config.toml
n_layer = 9
n_groups = 8
n_head = 12
head_dim = 32
optimizer = "adamw"
train_tokens = 315900000
Below are experts of layer 2 (counted from 0) of a mixture-of-experts language model. Rows are named router (the router's row for the expert), up (a neuron's input weights, with its number), down (a neuron's output weights, with its number) and show model dimensions 0-95. Each number is 50 + 12 x the weight over its row's rms, rounded and kept within 0 to 99.
After each expert's rows: "comes before" lists some tokens at least twice as common just after its tokens as in all text. This comes from a sample of Wikipedia text that the model never trained on. Tokens count by the router's weight.

# expert 157
router:48 48 65 55 52 44 51 49 66 45 50 37 61 58 69 32 33 55 63 55 33 38 56 52 68 62 53 62 65 65 65 64 45 70 54 38 58 65 42 44 58 35 33 56 67 47 66 69 56 64 34 48 39 35 54 70 64 38 70 32 66 67 51 61 45 48 52 54 64 37 32 41 42 40 53 52 41 58 65 42 65 32 36 64 40 57 69 29 52 61 56 51 53 58 54 37
up0:52 49 54 34 53 72 57 48 35 46 27 73 42 56 32 64 55 45 33 26 65 62 36 53 24 34 49 43 45 41 35 36 50 42 49 51 42 53 44 47 37 56 66 42 31 47 18 53 42 39 59 59 41 29 37 43 37 61 48 75 51 49 48 49 52 57 37 44 53 48 83 65 72 61 40 42 45 54 37 49 48 61 55 52 62 52 67 43 40 55 50 44 37 49 51 68
down0:65 41 56 41 67 49 60 43 28 64 47 48 79 40 43 49 49 34 46 73 44 24 64 65 68 52 63 51 65 62 53 57 44 57 33 50 44 56 37 47 39 40 48 51 60 49 36 17 47 53 39 62 28 36 51 53 49 44 67 62 60 57 54 34 40 59 53 45 92 63 67 33 55 23 53 50 58 49 73 38 68 54 27 48 60 57 56 52 35 39 55 74 42 58 45 64
comes before: " |", ".", ";", "–", "%", "th"

# expert 116
router:48 45 66 58 51 44 49 46 66 44 52 35 64 58 66 33 30 54 63 56 34 41 58 55 68 64 53 61 65 64 65 65 46 68 58 36 59 67 43 39 56 33 35 56 65 46 66 67 58 64 34 50 39 34 56 71 64 39 71 32 65 70 55 61 44 49 49 51 65 37 34 39 39 38 51 53 37 64 63 41 62 35 36 65 38 58 69 34 52 61 60 46 53 60 54 35
up0:42 57 49 30 51 46 44 59 47 66 35 50 19 43 30 63 48 25 23 45 73 65 41 37 61 43 48 43 33 39 55 47 60 44 41 51 25 43 63 27 37 58 55 21 46 59 33 49 62 17 81 29 46 53 56 41 43 35 68 75 39 53 36 42 47 56 30 57 51 47 59 77 65 48 65 46 40 55 45 43 37 65 47 32 35 31 57 68 47 52 46 61 50 50 46 57
down0:56 33 50 60 48 33 47 46 47 35 51 36 38 56 59 55 40 53 51 56 31 53 56 59 45 57 65 53 37 52 25 47 84 56 58 48 48 53 53 48 35 50 59 47 41 57 52 37 69 66 37 71 70 56 51 63 54 38 64 45 59 42 41 54 56 46 54 39 46 46 37 59 45 76 43 38 50 58 63 35 41 72 22 69 40 47 34 75 36 22 67 63 48 41 49 59
comes before: ".", "%", "°", ",", "″", "′"

# expert 51
router:55 62 53 45 48 52 34 50 72 50 50 42 52 57 74 28 34 49 67 52 33 46 54 50 55 65 51 54 55 69 58 65 71 67 55 35 58 62 38 46 53 30 24 60 71 44 68 74 51 68 50 54 61 43 40 57 55 48 60 32 62 67 46 55 48 40 53 51 61 43 27 45 46 42 44 52 44 75 63 55 51 33 48 58 33 51 44 31 45 50 40 41 64 69 53 35
up0:47 25 42 34 74 44 51 58 52 53 61 54 56 53 52 55 44 53 20 53 43 61 56 59 54 57 50 58 54 43 25 44 72 63 52 44 39 47 43 43 27 55 48 50 32 43 49 49 65 56 72 58 41 41 61 20 46 35 30 34 62 34 40 24 59 64 41 43 32 54 57 31 50 44 60 47 39 41 68 46 29 54 48 49 38 72 54 44 61 62 44 49 54 44 48 68
down0:54 48 52 31 82 59 45 67 60 58 53 53 41 57 50 75 62 35 53 45 66 37 66 42 77 62 36 60 66 50 26 52 53 27 49 47 56 48 60 56 43 62 33 44 53 49 51 44 47 48 64 50 48 50 47 56 48 29 50 57 47 59 38 47 66 53 48 41 58 59 60 37 64 39 44 63 53 79 55 51 46 51 53 65 41 60 32 47 59 53 50 31 67 42 41 29
comes before: " the", " a", " he", " his", " this", " they"

# expert 136
router:46 51 65 50 55 49 49 50 66 43 51 38 62 56 67 34 35 59 65 56 34 40 57 56 65 60 51 62 65 64 64 66 46 68 61 36 57 67 36 43 59 35 32 56 67 46 67 68 57 64 34 53 41 34 51 68 65 37 68 32 66 66 53 61 44 47 51 54 65 39 34 42 40 39 51 50 41 61 64 38 62 33 36 66 38 56 67 32 48 61 58 51 53 60 55 37
up0:53 52 37 63 50 42 40 63 43 43 62 65 58 47 48 60 47 34 52 40 44 61 43 54 45 28 43 62 48 52 47 53 65 43 54 52 25 56 45 52 40 72 46 36 38 50 56 59 50 48 58 62 41 48 43 31 37 54 49 51 41 32 38 47 55 58 28 61 66 58 70 53 59 65 47 42 49 51 47 42 72 65 39 23 39 40 46 54 45 55 50 44 51 39 54 35
down0:53 58 38 43 53 53 51 54 68 55 61 49 86 39 58 74 56 38 55 28 50 49 35 44 65 67 52 55 64 57 60 38 42 39 51 61 66 44 46 29 56 57 56 25 46 67 43 43 45 72 59 55 48 38 54 54 30 70 58 29 56 49 40 39 72 73 41 46 52 44 51 35 65 33 64 42 47 55 60 52 51 44 44 30 21 35 42 65 57 57 56 61 52 57 64 60
comes before: " the", " a", " his", " be", " their", " an"

# expert 254
router:46 45 62 52 55 45 48 51 68 47 48 38 61 58 68 30 35 54 63 56 32 39 52 53 64 60 54 60 67 66 66 65 45 74 55 38 60 67 44 42 60 36 28 57 68 44 69 71 58 66 33 54 38 37 50 69 63 40 66 31 67 70 54 59 43 44 52 52 67 36 31 43 42 40 50 54 40 59 63 41 59 32 42 66 41 55 64 34 47 61 60 50 51 58 55 39
up0:47 38 42 41 55 55 61 52 29 41 51 53 30 42 27 68 56 36 42 40 56 66 65 43 46 43 61 31 31 40 42 24 47 21 61 58 53 35 31 68 49 68 50 59 41 51 35 27 40 43 43 40 50 60 52 53 48 64 45 76 46 46 37 45 58 64 48 43 35 76 69 22 52 62 57 51 51 49 54 77 44 74 19 43 54 40 46 55 48 54 48 37 60 41 58 54
down0:39 57 58 54 59 57 30 41 44 58 63 64 58 47 52 31 59 53 31 64 55 51 56 58 50 28 41 46 61 49 66 49 34 58 53 44 38 43 54 61 67 54 41 31 52 49 76 42 64 43 78 53 46 52 46 54 57 45 54 54 37 14 49 41 36 41 77 55 50 41 59 60 69 71 76 28 34 56 53 56 51 66 51 57 47 58 41 51 75 39 43 68 57 44 40 19
comes before: ",", ".", " and", " of", " in", " to"

# expert 138
router:44 48 65 53 56 46 51 46 67 43 51 37 63 56 67 33 35 52 65 55 34 38 59 56 67 63 53 57 66 67 62 67 44 69 59 37 56 65 41 43 59 33 31 57 66 44 66 68 58 66 38 54 42 37 53 68 62 37 70 31 64 65 51 61 43 46 53 54 65 35 34 40 38 38 54 56 38 63 63 40 61 32 35 65 38 56 66 32 52 59 55 48 56 58 56 38
up0:62 34 31 47 47 39 28 60 55 54 45 49 54 38 38 62 68 56 54 33 51 68 53 57 42 38 61 53 23 26 37 32 53 48 44 72 40 31 48 39 49 68 59 42 28 67 20 41 68 41 59 50 45 64 60 38 33 47 55 66 51 39 37 40 64 71 57 26 48 65 56 50 40 55 48 58 33 40 37 62 44 63 45 34 64 51 51 58 51 43 47 46 47 31 56 52
down0:61 50 55 48 64 58 53 45 45 55 42 39 39 41 45 51 64 29 48 58 60 25 46 49 69 23 52 38 45 45 35 49 62 48 42 62 62 56 59 49 47 56 46 72 22 51 62 48 56 47 54 68 45 66 32 30 46 56 57 43 16 52 56 43 75 50 53 53 38 40 49 47 41 44 51 66 27 37 47 46 42 58 45 38 70 38 37 56 39 27 59 70 59 46 53 41
comes before: " the", " a", " his", " its", " their", " this"

# expert 212
router:48 42 53 56 48 38 54 38 72 42 52 32 52 58 71 26 33 58 39 49 32 34 49 56 63 69 44 66 71 59 70 58 47 69 59 47 52 63 46 42 54 29 34 61 62 47 70 78 64 61 43 64 38 37 51 64 65 39 49 34 51 68 56 49 47 53 49 52 66 39 31 48 54 32 55 48 31 49 52 47 54 31 30 68 54 55 51 35 40 57 67 56 55 49 53 51
up0:63 41 46 63 48 40 64 29 47 52 59 55 67 52 34 62 63 57 27 36 58 49 46 66 34 42 46 53 38 41 55 39 74 45 32 47 54 53 49 40 40 35 52 74 47 37 49 57 51 53 54 68 35 53 55 20 51 51 45 38 41 48 59 41 76 58 63 52 43 52 60 74 65 38 51 56 42 50 62 50 54 62 29 52 82 63 48 56 54 33 55 78 40 49 63 53
down0:58 43 44 29 45 67 70 61 54 32 48 50 45 31 42 50 74 54 58 46 20 49 48 47 47 76 78 62 56 68 40 57 36 52 41 52 41 77 58 51 35 40 44 38 19 56 44 44 38 50 35 39 52 42 39 58 50 68 52 34 42 60 31 36 37 28 50 43 35 43 40 65 59 54 60 72 49 50 70 60 25 46 59 58 67 44 50 55 53 43 60 45 55 56 20 49
comes before: "\n", " |", " (", " and", " of", "=="

# expert 111
router:45 48 64 52 54 48 45 51 66 44 52 42 64 57 68 34 34 50 68 50 35 43 56 59 69 63 54 57 68 65 65 66 38 66 58 36 57 66 42 39 52 37 32 52 67 45 66 70 56 66 33 51 37 36 55 71 66 38 70 35 64 68 52 62 41 48 51 55 66 36 30 44 40 40 55 52 38 62 62 38 62 32 41 66 40 58 69 32 46 60 53 47 55 55 53 42
up0:37 46 51 37 33 47 58 48 38 35 71 65 42 55 33 71 60 67 33 48 62 62 37 51 29 37 51 42 40 50 58 33 32 29 43 45 61 39 52 56 54 45 33 46 43 50 47 36 50 51 53 50 64 42 43 39 43 45 62 60 72 34 42 63 30 44 56 55 43 64 56 47 81 38 75 60 57 53 42 47 44 55 36 56 45 55 44 60 74 39 35 40 28 53 47 44
down0:37 67 34 65 55 59 67 37 45 45 68 32 43 54 46 29 61 65 43 39 70 54 50 41 62 40 35 57 61 52 41 40 27 41 40 58 48 44 44 69 48 72 55 54 61 45 46 42 57 42 55 55 64 49 50 35 64 53 55 33 60 32 58 35 32 43 49 43 39 42 38 53 46 53 60 48 71 52 48 16 70 49 48 52 40 32 40 79 48 60 61 35 41 56 42 45
comes before: " |", "|", "0", "5", "8", "1"

# expert 33
router:49 46 64 56 52 47 45 48 67 45 50 36 59 57 68 32 32 57 64 55 30 37 55 58 69 63 54 59 66 65 68 65 45 68 55 35 59 64 42 43 59 32 32 54 67 47 67 69 56 66 34 53 38 34 52 70 66 38 70 31 66 68 55 60 42 46 50 53 63 37 33 43 39 38 51 51 41 62 61 42 63 32 40 65 39 56 66 30 50 62 60 49 52 56 54 40
up0:41 38 33 45 28 53 68 54 42 63 69 54 47 59 28 66 60 41 37 57 75 50 57 63 59 49 45 51 44 27 41 40 77 41 28 48 46 49 56 40 51 47 66 15 40 61 31 35 41 46 40 37 48 68 50 39 33 43 57 70 43 59 50 62 64 66 50 53 38 56 63 60 44 43 59 52 57 39 64 68 44 58 64 52 49 40 52 59 45 46 47 36 56 64 41 59
down0:43 72 52 60 67 72 36 50 51 46 40 43 44 63 56 45 57 47 49 59 51 60 51 38 76 46 39 52 53 56 29 59 31 74 52 32 24 49 71 58 55 54 53 56 49 28 48 45 36 59 41 58 62 30 43 65 33 72 32 43 60 44 72 43 57 39 40 53 41 37 47 59 45 54 33 44 70 31 44 50 51 58 71 52 33 49 59 75 31 62 77 66 34 27 49 55
comes before: ".", ",", " and", " in", " (", " by"

# expert 215
router:45 47 69 49 52 44 49 47 69 45 49 37 59 58 70 32 36 56 64 56 33 40 56 55 63 63 53 60 65 66 66 67 44 68 58 36 61 62 45 46 57 35 30 56 65 47 68 72 60 64 40 52 39 33 44 71 67 39 67 32 67 65 51 61 40 42 49 52 59 36 32 39 38 43 50 54 44 63 59 42 58 32 39 65 39 56 60 34 45 61 60 50 44 58 63 37
up0:43 39 21 54 43 41 47 65 38 56 55 58 64 45 41 71 50 34 47 51 67 49 37 60 58 23 44 49 36 46 38 49 46 31 39 59 48 38 39 36 55 61 64 48 51 33 18 21 48 45 47 56 46 55 43 31 44 49 45 59 47 46 38 47 43 57 48 59 52 73 73 63 57 48 59 37 54 30 47 39 55 60 52 37 62 41 56 54 70 37 50 33 58 51 35 55
down0:33 35 44 62 56 58 47 52 64 44 66 52 73 47 65 35 49 74 61 46 39 72 33 50 43 52 61 55 38 44 30 38 57 43 41 34 58 46 57 48 52 63 49 45 54 56 51 25 33 55 37 52 49 67 73 56 57 55 43 17 60 25 46 54 34 42 57 44 41 50 54 49 45 36 77 53 66 53 37 49 47 38 42 54 54 33 41 54 36 53 36 47 51 33 78 50
comes before: "\n", "See", "History", "S", "D", "C"

# expert 186
router:44 49 67 53 53 50 47 47 68 43 52 41 59 51 67 33 33 53 67 57 32 39 60 55 65 63 54 55 64 67 68 67 39 73 59 37 61 65 45 46 50 34 33 52 71 46 68 69 56 65 35 50 39 36 54 72 64 39 66 29 66 68 54 57 43 48 53 58 66 35 32 49 41 39 47 52 43 61 64 38 62 33 42 69 45 59 67 31 53 60 59 51 54 51 56 38
up0:46 40 53 58 40 40 59 37 44 55 57 62 40 60 39 68 51 62 45 47 72 58 55 52 38 57 53 46 37 31 52 37 45 50 34 51 44 48 52 45 59 52 56 51 50 55 46 31 53 57 49 50 24 68 34 38 46 49 27 60 37 31 50 30 66 54 49 44 49 72 60 53 53 65 33 74 50 46 58 76 23 66 66 53 49 38 47 59 48 33 54 29 39 56 61 53
down0:37 43 60 63 44 52 54 36 62 48 40 49 59 57 65 41 36 49 43 49 24 53 29 65 68 68 50 48 79 28 49 60 49 43 41 36 41 29 46 40 62 68 36 60 62 64 48 46 36 71 52 27 52 58 38 48 46 51 56 37 54 32 50 50 45 60 32 57 69 49 54 50 73 49 68 53 48 49 58 50 56 55 48 36 20 32 75 58 49 60 46 38 51 53 55 60
comes before: " |", " (", ":", ")", " of", "00"